Weights of a small mixture-of-experts language model, trained from scratch on English Wikipedia: 1 pick a token.
Below are experts of layer 11 (counted from 0) of a mixture-of-experts language model. Rows are named router (the router's row for the expert), gate (a neuron's input weights, with its number), up (a neuron's input weights, with its number) and show model dimensions 0-127. Each number is 200 + 20 x the weight over its row's rms, rounded and kept within 0 to 999.
After each expert's rows: a language model's description of what the expert responds to. This comes from a sample of Wikipedia text that the model never trained on.

# expert 8
router,218,235,204,208,216,187,191,168,194,165,208,155,174,175,201,207,211,196,177,177,185,206,183,220,186,194,192,174,207,215,179,198,209,198,205,170,178,195,213,226,179,181,223,209,222,221,197,170,206,223,190,195,198,206,200,238,208,206,208,199,231,177,194,211,180,183,197,197,194,191,188,183,197,192,216,217,177,236,179,224,227,217,186,207,169,200,204,225,183,186,152,217,199,200,202,184,193,223,223,251,191,196,217,202,214,216,225,179,211,224,186,193,184,206,183,224,192,188,180,208,181,237,193,211,156,197,185,201
gate3,199,154,191,186,185,176,189,185,211,220,196,205,195,199,208,175,178,178,191,187,199,225,185,226,162,280,185,147,203,150,239,183,190,186,185,186,204,248,175,218,179,236,207,186,186,196,227,215,214,191,189,213,187,161,250,187,183,227,222,210,188,181,198,203,200,201,198,214,204,187,192,210,219,204,210,197,212,180,210,179,183,183,186,187,189,205,195,213,202,190,226,190,200,213,196,198,211,184,225,208,238,209,170,209,184,203,219,215,211,234,158,188,181,186,193,200,206,212,212,205,216,182,221,220,218,209,189,223
up3,184,178,191,202,206,222,199,207,201,197,209,156,168,190,168,164,224,195,192,218,194,185,199,155,206,212,188,194,185,195,157,213,215,207,247,193,183,229,252,188,198,193,160,181,205,201,197,182,218,204,190,196,228,218,233,193,190,174,165,198,204,185,186,208,202,213,204,198,184,216,215,166,190,199,211,200,181,195,224,188,185,174,228,185,226,211,177,221,212,195,197,194,207,209,205,184,182,173,198,182,223,181,218,230,180,201,213,218,228,193,226,214,216,197,171,196,189,209,185,227,181,186,205,215,208,224,230,188
gate4,191,203,209,186,194,182,184,219,214,173,224,230,191,201,199,214,196,213,217,231,230,194,150,184,199,226,227,207,218,218,242,189,182,229,184,189,242,191,205,232,209,208,220,212,196,176,180,211,228,214,190,213,162,225,216,208,175,189,190,197,187,218,185,229,190,191,166,229,205,200,187,204,177,204,199,206,195,211,207,201,188,203,209,189,205,201,215,211,174,202,218,185,199,193,222,206,214,207,205,224,201,219,183,196,176,184,183,205,213,197,144,142,157,190,223,190,169,225,227,192,204,203,135,215,196,196,205,161
up4,219,226,214,221,193,224,209,209,173,221,184,202,199,181,225,231,200,188,188,195,208,215,202,218,157,157,203,242,216,210,202,224,205,189,174,172,210,213,199,181,205,205,207,190,192,256,200,230,186,223,213,193,231,182,173,190,191,212,208,172,201,158,196,203,224,202,196,226,177,238,195,166,200,207,221,177,178,163,212,166,207,214,180,222,219,207,156,179,240,204,168,236,190,168,170,245,192,172,170,198,195,190,222,197,198,203,230,198,196,199,189,216,226,228,211,200,175,173,177,212,205,210,207,193,228,217,199,200
gate5,237,207,194,175,247,226,191,210,231,213,207,195,210,183,201,218,203,198,190,213,200,232,186,216,215,192,213,196,185,220,202,191,168,209,169,202,176,215,222,184,211,219,201,213,188,185,222,195,183,162,212,215,204,194,184,219,222,203,172,255,194,204,176,189,195,166,201,216,220,207,207,203,173,223,227,219,173,186,176,211,201,207,188,185,189,174,185,227,242,177,211,170,185,213,223,224,193,184,232,236,166,199,200,171,215,210,211,199,193,183,227,216,214,186,193,215,198,208,214,232,219,178,177,176,177,160,204,221
up5,232,167,187,164,228,239,187,229,207,210,192,229,228,206,221,226,212,178,183,184,204,232,203,225,209,198,179,179,218,201,201,205,196,218,165,194,191,215,194,169,216,203,193,217,181,185,218,214,222,192,176,199,227,190,177,194,219,193,187,238,229,196,178,212,199,196,172,199,236,202,205,175,208,220,201,223,201,213,181,219,210,185,169,207,179,199,186,219,213,173,198,184,237,199,218,227,187,192,222,248,159,206,185,205,223,207,191,209,212,195,230,236,202,207,177,226,186,170,244,191,234,203,203,167,213,150,233,212
gate6,245,226,140,211,201,217,190,232,198,177,221,146,167,214,200,191,240,196,154,223,203,220,188,213,214,223,199,192,228,186,202,171,209,227,204,177,210,202,179,147,193,182,209,173,187,224,188,185,178,199,204,170,209,175,200,189,186,238,211,184,218,189,199,174,201,235,208,195,206,205,199,160,191,161,195,182,194,217,188,177,205,230,220,208,205,202,203,199,191,187,204,194,201,177,179,209,153,205,235,200,178,178,205,215,208,182,212,221,184,191,197,205,169,238,201,172,234,192,203,218,206,199,207,223,184,190,194,208
up6,207,146,194,223,218,226,214,195,204,172,250,195,157,209,224,215,243,205,173,216,227,218,182,194,191,212,217,199,208,162,185,217,231,192,202,190,201,175,206,146,213,184,164,199,188,222,202,205,165,190,196,212,190,206,168,231,181,213,218,160,191,214,206,169,212,254,206,207,213,202,191,172,216,172,219,168,197,196,219,180,164,200,192,225,232,209,207,191,198,177,215,193,234,197,183,207,211,218,210,186,192,198,236,179,167,190,217,186,203,193,190,180,213,220,197,201,197,211,207,213,207,174,192,184,182,185,217,229
It responds to: Sentence-final periods and line breaks after headings or closing sentences, such as ==Geography== followed by a line break, or "2025." ending a sentence.

# expert 11
router,257,185,182,232,231,217,178,159,196,157,191,186,186,159,222,200,231,173,198,210,164,184,177,212,208,217,201,210,196,223,181,198,232,204,206,179,189,214,182,234,189,202,210,222,205,226,204,156,210,208,212,178,186,194,195,221,187,207,210,183,205,184,195,224,197,202,199,205,190,217,221,202,189,198,198,195,186,199,171,197,216,210,172,202,191,174,229,220,169,182,201,220,220,194,194,217,214,195,230,229,222,170,207,178,216,218,179,159,209,212,203,197,202,200,211,235,192,192,189,226,192,227,200,206,167,227,179,198
gate4,192,191,210,172,215,215,196,190,196,182,202,215,186,222,167,169,214,207,187,193,175,218,192,176,207,207,222,216,202,220,190,215,211,185,183,201,218,193,224,171,212,185,198,227,188,194,212,219,216,219,202,233,206,196,216,210,196,176,176,194,195,226,178,216,210,189,196,182,221,197,164,190,229,250,190,202,186,180,225,191,179,195,191,222,208,228,185,225,214,220,191,178,247,202,192,213,207,205,204,217,207,236,201,208,203,214,226,160,185,197,180,211,179,209,197,191,239,179,227,194,208,202,185,225,195,202,150,215
up4,201,231,211,208,217,192,229,167,212,210,206,224,222,212,189,202,263,197,155,199,175,184,190,213,224,184,226,211,218,204,203,221,195,198,168,201,188,197,195,181,187,191,178,196,205,200,210,215,213,168,190,208,223,251,212,182,200,176,189,171,206,209,216,218,213,211,202,196,198,207,189,223,201,161,235,221,199,206,185,189,233,194,179,230,222,220,246,198,182,224,191,182,211,218,185,198,198,181,198,203,192,174,210,190,200,218,167,184,192,226,179,220,230,218,199,223,250,209,195,200,198,209,230,212,204,218,214,214
gate5,198,185,187,202,197,225,216,169,203,239,201,232,220,178,212,204,177,189,196,214,203,220,206,198,216,212,234,219,209,223,205,210,241,222,217,156,205,193,195,193,199,218,197,181,214,199,233,176,195,216,201,201,173,191,183,184,203,169,227,192,205,211,205,186,200,234,192,179,214,192,235,199,239,171,207,183,183,197,219,209,214,180,180,226,204,194,195,174,212,191,218,237,228,214,133,185,197,199,177,215,210,167,185,168,207,171,226,192,197,223,219,194,214,182,186,165,214,175,207,224,182,231,201,174,173,222,164,197
up5,164,203,168,210,220,185,216,207,210,221,198,206,226,186,191,151,193,166,210,208,178,207,201,205,177,195,192,223,215,208,175,186,234,211,199,211,238,228,237,176,202,176,207,160,184,204,210,215,214,219,182,183,155,198,184,219,195,151,216,207,224,186,161,208,229,175,197,247,200,172,205,174,198,201,179,195,199,169,215,211,164,194,190,194,191,198,172,230,224,193,217,215,209,186,222,195,198,219,187,240,253,204,200,172,203,212,174,181,198,224,185,210,208,211,180,205,217,201,194,216,203,205,201,199,191,171,185,223
gate6,176,207,198,170,168,208,191,216,188,197,197,237,207,189,190,179,206,227,223,161,217,196,202,195,195,186,193,212,207,239,199,211,196,224,174,208,173,224,208,182,216,209,190,202,179,213,177,202,216,218,179,233,194,192,188,209,224,221,135,193,253,205,207,209,224,238,204,215,192,190,199,207,126,194,239,177,225,215,198,193,222,199,180,201,223,210,208,176,219,228,187,165,211,198,161,203,187,188,216,163,218,203,221,198,208,197,208,196,188,206,177,200,161,210,178,231,221,217,183,211,190,194,211,175,187,185,217,243
up6,185,219,214,233,205,182,209,202,194,215,218,173,204,227,227,219,216,190,198,249,229,201,190,211,214,189,198,208,219,183,200,173,198,199,190,184,210,182,204,228,188,192,203,204,223,229,236,216,194,191,224,203,199,221,205,256,179,191,205,214,190,168,181,219,180,195,208,203,194,212,187,201,223,213,164,208,189,186,198,223,200,241,195,161,166,203,225,231,206,184,177,211,178,208,208,197,178,176,162,189,187,196,179,207,184,229,185,205,227,197,203,191,259,183,201,201,200,191,185,196,219,184,199,209,188,177,202,176
gate7,194,190,186,231,183,220,204,185,196,206,199,245,203,233,200,206,217,187,176,210,185,158,191,200,236,180,209,164,197,205,200,182,173,181,197,198,194,227,193,161,210,221,167,232,215,212,231,201,214,213,223,180,213,162,205,238,228,186,174,205,175,188,209,203,210,231,189,215,222,218,201,187,230,207,175,209,232,179,207,218,214,174,183,197,176,188,185,203,218,224,195,179,202,212,198,205,207,228,178,169,209,200,222,200,175,193,199,220,215,215,181,182,220,204,213,178,194,220,196,160,219,183,202,209,202,222,212,211
up7,225,169,178,198,173,184,212,178,180,202,234,190,192,220,206,204,194,197,202,192,160,183,190,210,188,178,212,188,206,199,202,170,171,180,223,191,175,228,236,195,216,193,231,229,203,222,203,203,204,219,211,229,204,207,212,233,182,185,218,202,185,190,216,182,202,209,195,212,208,195,206,203,189,222,187,202,183,174,216,213,164,219,181,196,193,177,174,205,192,217,172,191,230,193,192,197,229,199,205,194,185,198,229,214,179,186,206,189,207,215,200,184,199,222,195,125,204,231,184,195,200,207,194,183,197,222,231,229
It responds to: Auxiliaries and verbs in biographical prose, usually after he or was, such as had, became, has, appointed, received, his.

# expert 0
router,221,204,181,207,191,177,175,199,170,171,206,175,169,163,192,202,216,208,222,216,179,157,208,239,200,201,205,165,192,207,168,235,203,196,209,167,191,176,169,181,219,172,193,201,216,194,184,194,211,215,197,176,167,208,206,203,213,184,189,141,206,202,210,172,205,211,208,178,187,201,220,202,180,190,219,233,174,166,196,204,180,212,170,195,180,201,191,207,184,213,200,252,201,188,198,199,215,213,197,182,207,212,198,202,196,228,219,185,204,204,215,174,165,214,196,238,168,176,214,220,222,218,208,211,175,217,190,188
gate3,205,202,191,172,213,238,196,198,180,190,207,224,216,196,217,235,226,184,242,222,226,185,185,243,188,177,180,210,203,168,226,177,205,195,185,171,175,200,190,209,196,178,179,163,223,221,170,197,192,229,189,213,214,203,203,198,205,170,231,155,191,198,197,169,192,234,215,169,193,168,186,231,176,196,213,194,211,212,194,178,210,197,191,190,167,168,194,209,176,213,215,165,195,200,211,249,193,197,218,206,198,213,234,207,227,169,174,230,185,193,158,182,161,187,137,207,193,204,218,194,199,207,207,171,181,209,152,229
up3,164,201,177,226,220,210,168,231,242,217,225,196,205,221,210,209,215,176,228,235,206,179,190,191,205,190,183,203,197,162,223,172,206,168,176,201,213,207,143,223,211,174,208,199,201,204,197,191,170,214,209,192,227,196,207,206,227,205,222,140,177,191,212,196,195,190,142,191,204,179,194,170,229,222,208,209,197,195,179,161,170,195,195,169,195,232,189,204,185,169,200,238,210,235,229,229,195,202,227,182,188,231,195,226,200,160,185,202,167,167,197,188,203,197,199,178,216,196,162,207,192,185,205,177,207,197,190,183
gate4,229,161,184,213,191,217,215,213,188,193,205,208,224,177,207,223,181,220,159,215,187,169,216,229,200,236,184,214,188,180,188,201,201,215,168,208,206,243,167,207,183,189,192,186,219,201,187,203,175,196,219,189,200,192,203,206,244,213,161,182,189,165,213,205,169,199,189,182,193,190,238,239,198,154,238,218,166,203,188,221,172,217,204,229,211,212,166,217,200,180,178,203,195,195,202,189,174,186,194,238,215,199,232,201,169,188,198,235,192,176,208,187,169,174,213,190,207,187,203,212,201,220,188,210,207,213,192,174
up4,197,186,195,220,204,181,173,220,220,208,195,222,189,221,270,195,225,213,181,209,238,193,214,238,199,202,176,216,207,205,176,244,207,205,180,179,205,203,202,175,196,203,212,211,190,247,196,200,215,231,171,185,213,233,231,238,172,214,195,187,203,208,193,199,167,189,233,165,195,215,194,202,197,203,162,198,229,193,171,167,175,208,219,168,233,224,195,204,200,197,213,191,204,179,165,162,169,208,203,202,173,152,188,199,207,216,187,219,187,230,186,214,224,203,215,221,226,173,208,157,157,177,204,212,161,208,172,188
gate5,207,214,217,195,164,162,182,201,172,193,214,235,206,234,224,201,214,209,225,208,180,205,215,163,171,175,209,173,196,239,191,186,242,192,201,200,211,221,197,197,197,227,199,219,216,201,178,195,210,217,197,213,194,183,200,214,205,198,205,182,214,196,186,173,222,206,184,224,183,192,202,197,236,229,189,187,180,197,203,172,188,172,165,211,173,200,210,182,191,200,205,224,203,210,165,184,208,195,173,196,196,169,184,220,167,214,214,208,201,168,203,231,231,208,215,186,203,203,189,208,147,166,190,189,219,213,196,203
up5,172,194,225,189,217,220,187,185,199,194,199,193,175,226,181,150,200,223,202,202,190,200,220,174,211,204,208,175,211,233,207,183,224,215,180,187,246,202,215,167,203,200,192,201,178,206,207,220,208,209,201,206,213,199,209,190,181,184,185,254,226,212,197,231,215,198,221,146,187,197,204,211,190,202,203,162,233,213,229,201,207,208,200,189,209,201,199,203,193,185,170,212,207,201,207,191,211,212,226,187,235,172,175,189,207,197,184,190,236,254,197,207,206,193,212,201,205,205,195,180,234,205,203,196,192,209,213,193
gate6,191,170,195,179,172,179,185,261,179,218,228,201,203,232,215,241,228,204,200,206,210,182,220,198,175,198,224,186,195,205,219,170,207,215,180,209,214,165,162,189,219,221,205,227,201,199,220,196,170,175,200,191,186,197,222,224,204,220,212,188,197,175,197,175,194,210,213,205,225,203,203,183,230,228,230,171,202,229,204,212,217,201,234,180,161,181,162,238,180,179,167,214,188,184,202,157,191,199,234,211,222,201,192,200,206,221,226,177,180,188,203,194,221,201,175,217,228,158,172,213,179,201,202,220,185,200,206,193
up6,207,222,192,223,211,183,234,178,195,189,201,191,214,191,186,176,205,242,211,216,193,245,195,215,227,211,226,215,203,244,201,222,164,228,227,204,212,222,231,197,213,188,233,182,213,192,218,214,207,236,177,208,182,197,213,184,188,192,211,220,192,209,193,229,169,192,209,180,175,188,197,228,203,194,174,223,203,195,160,188,218,203,187,192,203,200,214,214,182,214,231,219,178,190,164,209,212,210,199,208,205,207,224,215,189,236,186,209,226,207,196,201,223,205,208,174,205,186,228,200,191,221,198,122,174,206,217,183
It responds to: Pronouns and short everyday words, often in titles or quotes, such as We, me, there, up, man, love.

# expert 7
router,202,204,175,180,209,213,199,169,194,180,188,195,148,183,187,197,232,194,202,186,175,199,178,246,207,202,211,175,210,207,159,179,215,177,240,211,165,203,211,221,193,184,216,196,215,223,206,185,184,202,218,204,216,201,194,214,187,173,224,173,237,233,213,224,175,219,189,228,207,203,188,197,182,178,184,182,153,224,173,183,237,239,195,201,182,195,204,218,179,182,204,212,179,189,218,186,223,207,194,225,199,187,209,190,253,197,208,171,173,215,217,160,202,196,212,206,211,205,208,205,192,218,189,198,178,212,179,199
gate4,187,226,201,213,213,203,222,213,205,210,174,219,187,229,234,208,198,187,202,181,205,206,211,244,211,212,193,211,194,241,180,190,224,184,226,226,190,205,182,210,215,179,208,229,240,212,221,199,216,203,211,206,166,203,182,194,191,169,206,199,202,188,225,211,165,198,235,213,213,181,187,174,204,187,198,200,238,162,184,211,235,208,188,221,230,203,202,197,215,224,183,204,208,203,196,219,182,178,222,174,222,191,197,195,215,197,215,188,145,196,211,170,192,218,210,202,230,178,162,219,186,233,173,218,202,259,236,164
up4,205,217,185,164,214,193,159,217,201,271,198,216,200,197,206,222,220,178,228,186,190,216,225,219,208,232,165,191,184,208,140,186,173,182,194,223,224,175,197,190,247,184,228,201,178,221,198,203,218,227,151,211,168,203,190,223,180,184,195,233,199,222,201,188,175,222,198,178,165,204,178,179,191,206,196,200,175,195,208,213,226,222,172,228,213,192,186,196,218,186,150,185,211,187,198,178,203,185,153,207,210,219,172,192,189,198,234,171,203,225,221,218,179,196,208,225,203,170,226,208,195,216,191,191,213,227,227,220
gate5,219,177,182,209,155,225,198,211,251,209,195,193,154,194,193,224,216,189,211,149,190,226,196,182,174,206,240,181,174,197,193,178,196,204,209,187,205,253,222,212,203,160,227,219,185,200,191,184,186,211,196,174,210,194,209,185,210,188,204,193,190,203,141,215,187,206,222,184,205,205,191,207,232,166,207,236,174,191,177,181,211,162,199,171,193,212,219,231,209,170,237,201,229,225,234,230,194,223,202,177,194,157,200,192,214,225,201,193,205,205,191,203,186,220,183,195,194,197,185,201,191,243,181,155,183,227,231,205
up5,186,254,190,224,198,189,232,202,182,163,182,246,199,221,229,183,184,186,223,226,209,184,223,179,206,198,195,233,205,167,182,197,195,167,206,182,195,162,193,190,195,186,185,185,203,184,189,220,220,212,183,197,176,219,196,230,204,210,146,206,189,203,232,180,221,179,184,224,180,206,172,209,191,192,185,192,196,195,215,196,220,203,193,178,210,186,201,176,204,215,189,241,182,175,218,176,197,196,143,220,181,213,182,169,212,169,205,193,188,154,208,222,177,225,219,196,166,220,192,174,216,185,187,224,204,153,156,195
gate6,234,193,194,185,179,187,212,203,185,163,238,200,184,179,194,221,186,198,217,196,191,205,232,203,194,213,193,196,188,211,189,216,224,237,231,225,197,188,203,193,211,171,203,216,223,202,193,234,170,179,215,183,191,184,188,172,217,198,190,195,198,146,187,171,229,221,168,223,215,164,195,204,225,213,207,202,222,205,233,203,218,184,224,175,211,177,168,213,180,196,220,178,192,155,219,233,207,231,207,201,226,187,158,187,201,199,231,221,216,192,195,215,211,189,161,221,187,192,188,220,240,166,177,194,216,195,194,258
up6,208,195,174,218,173,212,183,193,190,170,223,200,204,151,156,180,185,186,220,190,173,218,248,217,226,178,181,225,177,209,225,180,221,227,217,213,196,227,126,217,224,148,172,233,197,220,180,215,198,168,215,181,201,183,201,195,211,198,192,208,238,195,175,228,199,207,211,226,203,206,180,178,203,195,218,192,180,214,226,222,188,227,207,221,211,171,211,198,179,203,212,167,163,194,223,185,247,188,185,189,195,221,174,214,202,213,199,225,198,221,227,189,226,216,224,191,217,192,217,205,229,195,212,227,186,206,185,223
gate7,188,215,223,185,182,200,213,191,229,192,187,180,202,200,174,244,169,182,193,213,191,210,219,219,220,218,216,181,213,191,166,232,217,216,216,199,215,187,201,207,259,176,169,221,200,171,185,190,192,173,243,199,235,204,171,234,172,193,193,196,195,196,195,177,196,193,137,214,201,197,231,170,216,219,248,184,185,192,217,201,203,196,191,178,164,184,226,219,211,184,209,246,217,203,198,246,219,197,198,212,205,177,150,208,203,191,198,223,180,176,151,176,188,187,208,213,212,207,194,181,204,200,196,220,189,208,167,171
up7,215,207,209,182,231,187,210,205,220,202,188,204,191,194,189,202,191,209,162,212,200,207,183,229,229,200,211,190,226,230,154,206,212,230,191,201,210,235,203,171,195,192,215,196,222,194,182,233,182,218,200,230,210,216,187,179,181,222,187,220,192,161,216,240,190,210,192,175,211,174,206,190,185,234,228,207,200,159,173,187,222,192,193,229,175,180,170,215,202,202,189,229,212,194,190,205,211,156,197,214,181,149,212,189,225,165,170,199,200,224,184,214,184,184,179,260,221,224,184,198,210,191,204,161,186,181,217,215
It responds to: Pipe separators and markdown table rules in sports results and statistics tables, plus sport terms such as Olympic, Championships, Stage.

# expert 14
router,206,212,192,223,195,205,194,138,210,208,195,176,190,194,166,217,209,221,206,192,174,191,192,184,206,193,165,173,176,242,152,174,214,187,210,190,226,190,173,226,207,206,217,201,206,229,226,167,216,216,195,204,194,181,199,205,218,231,195,197,209,216,199,186,213,186,220,211,224,201,186,194,211,175,179,173,176,215,180,236,211,223,162,225,166,178,231,210,200,232,185,198,189,182,190,212,207,190,196,183,164,166,221,202,190,206,200,218,185,226,199,200,186,185,169,240,180,181,201,209,194,204,202,210,184,203,209,232
gate2,210,179,171,215,204,198,220,198,208,188,192,152,172,220,189,184,166,222,192,188,175,169,231,192,190,202,197,181,212,209,177,241,189,208,197,211,255,193,167,201,221,207,221,202,231,173,193,163,188,196,210,153,206,201,181,186,194,203,177,188,185,204,169,175,223,239,197,182,200,194,196,207,231,215,233,235,207,211,172,229,209,192,190,250,200,199,213,175,219,180,195,164,165,221,184,154,216,187,207,213,201,203,210,201,215,136,202,217,167,193,196,189,225,225,226,200,189,188,163,184,195,248,210,226,183,213,188,216
up2,184,211,209,197,194,193,229,248,229,190,175,191,226,190,184,206,200,226,190,205,211,196,192,175,175,204,197,169,206,193,189,226,187,209,235,222,216,212,165,189,212,199,215,176,230,205,180,175,218,197,228,205,190,198,202,223,221,180,232,200,242,204,206,166,210,215,197,187,186,212,197,204,187,213,208,216,202,212,198,212,194,164,191,245,180,178,183,195,197,191,215,199,190,199,176,167,176,197,201,164,190,222,188,233,180,199,177,172,187,198,217,165,198,193,214,208,216,177,206,213,204,203,166,190,179,223,187,260
gate3,185,194,194,222,183,180,192,197,173,156,213,162,204,207,232,192,247,206,174,171,211,217,183,201,199,185,226,216,163,205,207,200,185,188,239,249,204,234,179,204,193,176,183,214,211,209,204,223,214,213,206,164,216,200,202,210,220,225,182,214,227,211,210,210,225,194,211,203,188,173,194,194,228,190,179,219,208,238,232,206,216,208,226,223,168,216,230,228,229,196,187,200,165,225,214,200,195,187,195,189,243,184,192,233,215,206,181,197,178,213,203,217,204,207,195,224,175,194,209,209,211,178,184,192,188,198,204,204
up3,194,214,205,225,221,215,192,217,187,222,221,207,206,252,197,219,183,223,199,234,202,218,203,201,248,232,208,206,182,245,207,201,157,205,216,228,189,188,175,170,170,176,192,214,193,198,195,184,179,178,154,208,232,213,172,199,220,213,181,210,234,212,175,190,216,184,189,195,184,192,192,214,208,165,201,237,169,183,181,188,190,193,188,183,222,194,190,206,194,200,199,218,205,216,189,216,198,194,217,195,192,172,202,177,236,237,169,181,216,221,177,189,251,186,203,195,206,199,217,214,189,219,242,200,184,191,182,221
gate4,243,173,231,202,219,183,210,195,174,179,173,231,225,168,229,214,193,203,173,185,167,204,205,241,221,181,190,170,167,182,173,200,229,157,194,179,147,187,158,231,159,206,197,200,235,220,201,198,205,177,215,198,217,169,202,215,185,229,186,179,191,223,213,204,198,165,174,192,206,209,220,213,208,177,204,208,188,187,228,189,199,164,175,219,185,197,196,201,201,173,185,206,165,183,206,226,173,220,192,175,145,203,208,219,204,198,176,214,197,192,187,210,173,174,213,181,165,182,205,178,198,250,264,207,192,185,213,162
up4,237,183,221,189,222,188,212,203,192,204,188,187,256,185,217,207,200,197,184,196,141,215,198,181,208,202,227,181,195,183,157,202,221,215,185,183,198,199,163,198,162,224,182,182,225,214,196,195,219,210,218,223,207,187,193,221,205,208,194,197,192,196,181,238,197,164,193,222,233,179,206,179,193,179,234,171,204,185,199,218,236,199,165,194,173,205,218,169,209,231,210,174,212,212,232,236,202,204,204,175,202,198,217,185,188,206,213,200,186,158,212,185,194,191,198,182,241,216,200,190,192,193,188,229,217,182,195,185
gate5,180,218,205,195,181,198,207,254,196,180,200,180,181,223,200,212,187,166,185,171,164,210,151,174,197,200,197,176,181,192,190,220,211,184,179,190,171,195,189,228,215,194,212,203,218,226,214,207,221,199,221,197,228,193,216,203,226,186,215,200,238,246,182,205,194,198,181,188,198,182,231,221,220,208,218,210,200,199,168,175,184,235,186,237,185,250,194,199,203,196,197,187,177,187,181,179,197,188,206,197,207,180,190,197,194,191,177,156,185,159,198,227,224,207,188,224,192,199,221,162,230,206,223,181,199,207,216,178
up5,205,191,204,206,229,233,220,199,188,224,215,189,214,173,195,197,173,194,200,212,203,189,237,235,203,166,222,216,197,214,178,214,210,185,178,185,213,207,254,162,226,204,172,192,205,172,178,202,178,195,184,183,241,214,231,166,185,250,187,215,164,152,190,211,213,218,176,245,215,205,172,200,191,181,219,194,228,191,188,173,178,166,188,161,220,187,189,197,196,162,186,185,212,185,206,248,187,205,217,210,189,206,173,249,182,201,223,207,187,229,207,231,172,186,212,165,240,215,182,190,191,179,189,188,231,195,197,163
It responds to: Single letters and consonant clusters inside Germanic, Slavic and Nordic names, such as Z in Van Zant, ó in Ingólfsson, Sch.

# expert 6
router,206,209,180,198,222,189,176,197,205,179,184,190,138,213,195,205,206,205,192,191,196,202,180,190,203,169,215,193,211,225,197,198,212,186,224,163,176,209,205,178,175,185,206,213,221,227,181,205,191,172,198,210,189,196,176,217,233,170,210,172,213,178,202,222,194,171,194,211,185,229,183,201,177,217,173,212,156,175,192,227,225,201,205,193,140,230,200,244,216,213,172,210,215,192,205,177,197,227,226,237,202,174,239,171,218,200,215,187,238,221,186,181,175,193,186,201,192,214,183,225,187,218,200,207,185,220,192,210
gate4,214,213,205,214,208,188,211,231,199,195,219,209,182,204,219,183,239,201,165,207,204,205,193,213,180,169,211,219,169,203,201,184,203,241,215,203,162,210,181,219,229,165,161,190,205,208,241,221,197,183,188,185,176,200,170,221,208,236,200,183,200,225,195,168,176,243,224,198,201,213,201,220,178,190,183,245,200,179,189,211,208,199,195,174,187,203,210,205,195,214,215,200,216,210,178,211,171,207,202,213,179,174,190,191,176,209,221,199,191,202,217,157,223,187,201,199,153,193,173,226,218,214,189,215,176,212,217,226
up4,227,218,208,167,187,185,192,203,220,207,198,220,167,210,222,174,183,230,216,207,194,230,159,181,214,205,188,219,185,206,204,206,209,174,182,179,169,192,213,179,237,200,202,209,239,213,203,195,213,205,214,203,149,221,187,193,232,191,206,214,212,195,217,181,187,228,203,196,185,198,199,194,178,197,220,210,219,162,209,205,197,212,193,192,192,213,225,200,182,205,187,230,217,212,216,206,201,223,219,163,194,203,203,214,168,211,181,217,198,213,197,253,182,196,206,208,168,202,188,214,197,209,214,231,176,226,181,184
gate5,199,270,210,178,198,158,206,187,194,221,218,200,187,171,199,193,220,168,198,249,193,156,201,174,175,216,211,201,180,251,204,237,216,212,207,162,183,194,188,204,222,218,219,196,206,205,193,206,194,207,183,196,186,206,203,234,248,203,206,186,193,222,201,225,230,179,213,210,191,206,190,226,165,181,198,207,203,202,203,184,196,178,210,183,169,206,249,182,192,224,212,201,188,187,219,211,212,215,235,187,195,184,186,228,213,178,181,195,213,169,232,203,205,182,203,218,218,206,221,200,242,203,192,220,206,219,194,206
up5,186,210,199,213,191,202,177,230,207,198,213,202,216,216,224,214,200,204,211,189,196,225,197,195,225,207,199,155,207,194,216,198,184,180,208,256,161,161,190,220,186,232,190,195,218,232,197,247,194,203,188,197,221,237,191,184,185,203,181,236,174,217,207,145,215,231,190,208,205,176,197,203,205,222,152,192,196,214,209,198,211,199,202,216,198,163,177,212,176,199,162,190,218,205,202,187,223,185,200,161,189,211,201,200,189,200,211,208,189,213,209,178,202,171,224,205,223,188,168,206,171,211,184,251,201,175,224,169
gate6,167,244,191,211,238,186,178,202,200,189,195,170,182,186,215,196,228,201,207,218,207,177,199,186,166,202,236,193,214,233,198,171,205,185,219,146,187,208,178,217,197,214,202,175,187,182,190,192,199,201,194,223,233,167,162,202,193,190,222,206,210,195,194,187,194,218,208,168,185,163,221,198,201,184,198,197,170,163,169,204,208,186,166,212,204,207,187,213,203,208,215,197,187,186,172,171,241,207,180,229,200,217,203,217,223,181,187,193,232,181,225,168,167,176,160,193,213,197,163,201,200,189,203,183,215,220,210,186
up6,175,186,188,210,218,235,182,201,218,211,197,202,213,174,207,233,215,175,209,194,190,206,187,175,167,192,215,171,177,255,212,198,191,167,231,150,195,196,195,179,195,174,189,188,214,189,187,193,202,189,214,159,195,205,215,209,200,230,210,208,194,207,207,188,235,180,199,177,161,206,238,219,177,230,224,187,206,231,208,215,234,190,199,197,222,205,203,230,162,213,192,192,187,245,191,185,200,239,175,212,209,161,226,219,208,235,154,203,225,190,244,195,173,187,188,196,186,198,182,178,228,179,206,192,212,207,224,213
gate7,180,214,178,209,179,172,209,210,189,216,178,179,183,190,208,196,182,200,202,249,209,204,215,184,233,200,210,203,193,225,216,223,215,218,152,236,185,200,169,212,233,222,212,189,182,207,190,206,199,158,217,213,204,179,176,178,163,201,182,232,213,187,200,224,173,202,203,249,184,182,238,176,210,220,210,233,176,187,210,224,205,204,182,249,189,209,205,171,188,182,213,210,223,209,221,238,221,214,229,195,182,214,201,201,187,217,216,219,176,172,207,169,216,164,187,183,187,214,159,223,198,195,202,208,185,173,230,230
up7,192,197,222,188,223,210,227,202,179,218,241,246,180,183,212,192,205,189,208,157,221,254,154,217,178,175,217,185,193,202,222,190,215,191,247,160,209,206,203,215,186,165,191,224,183,215,241,186,209,209,192,205,186,161,226,204,204,234,200,205,204,200,208,184,220,219,229,176,211,218,172,203,226,176,211,172,220,202,204,219,218,229,217,175,215,192,228,191,168,222,198,192,190,206,189,182,205,197,192,213,218,229,189,142,183,193,189,189,208,209,202,189,170,216,210,183,208,208,239,210,193,215,183,220,186,219,202,163
It responds to: Hyphens joining compound names and prefixes starting words, such as Lewis-McChord, co-editors, re, non, un, plus list dashes.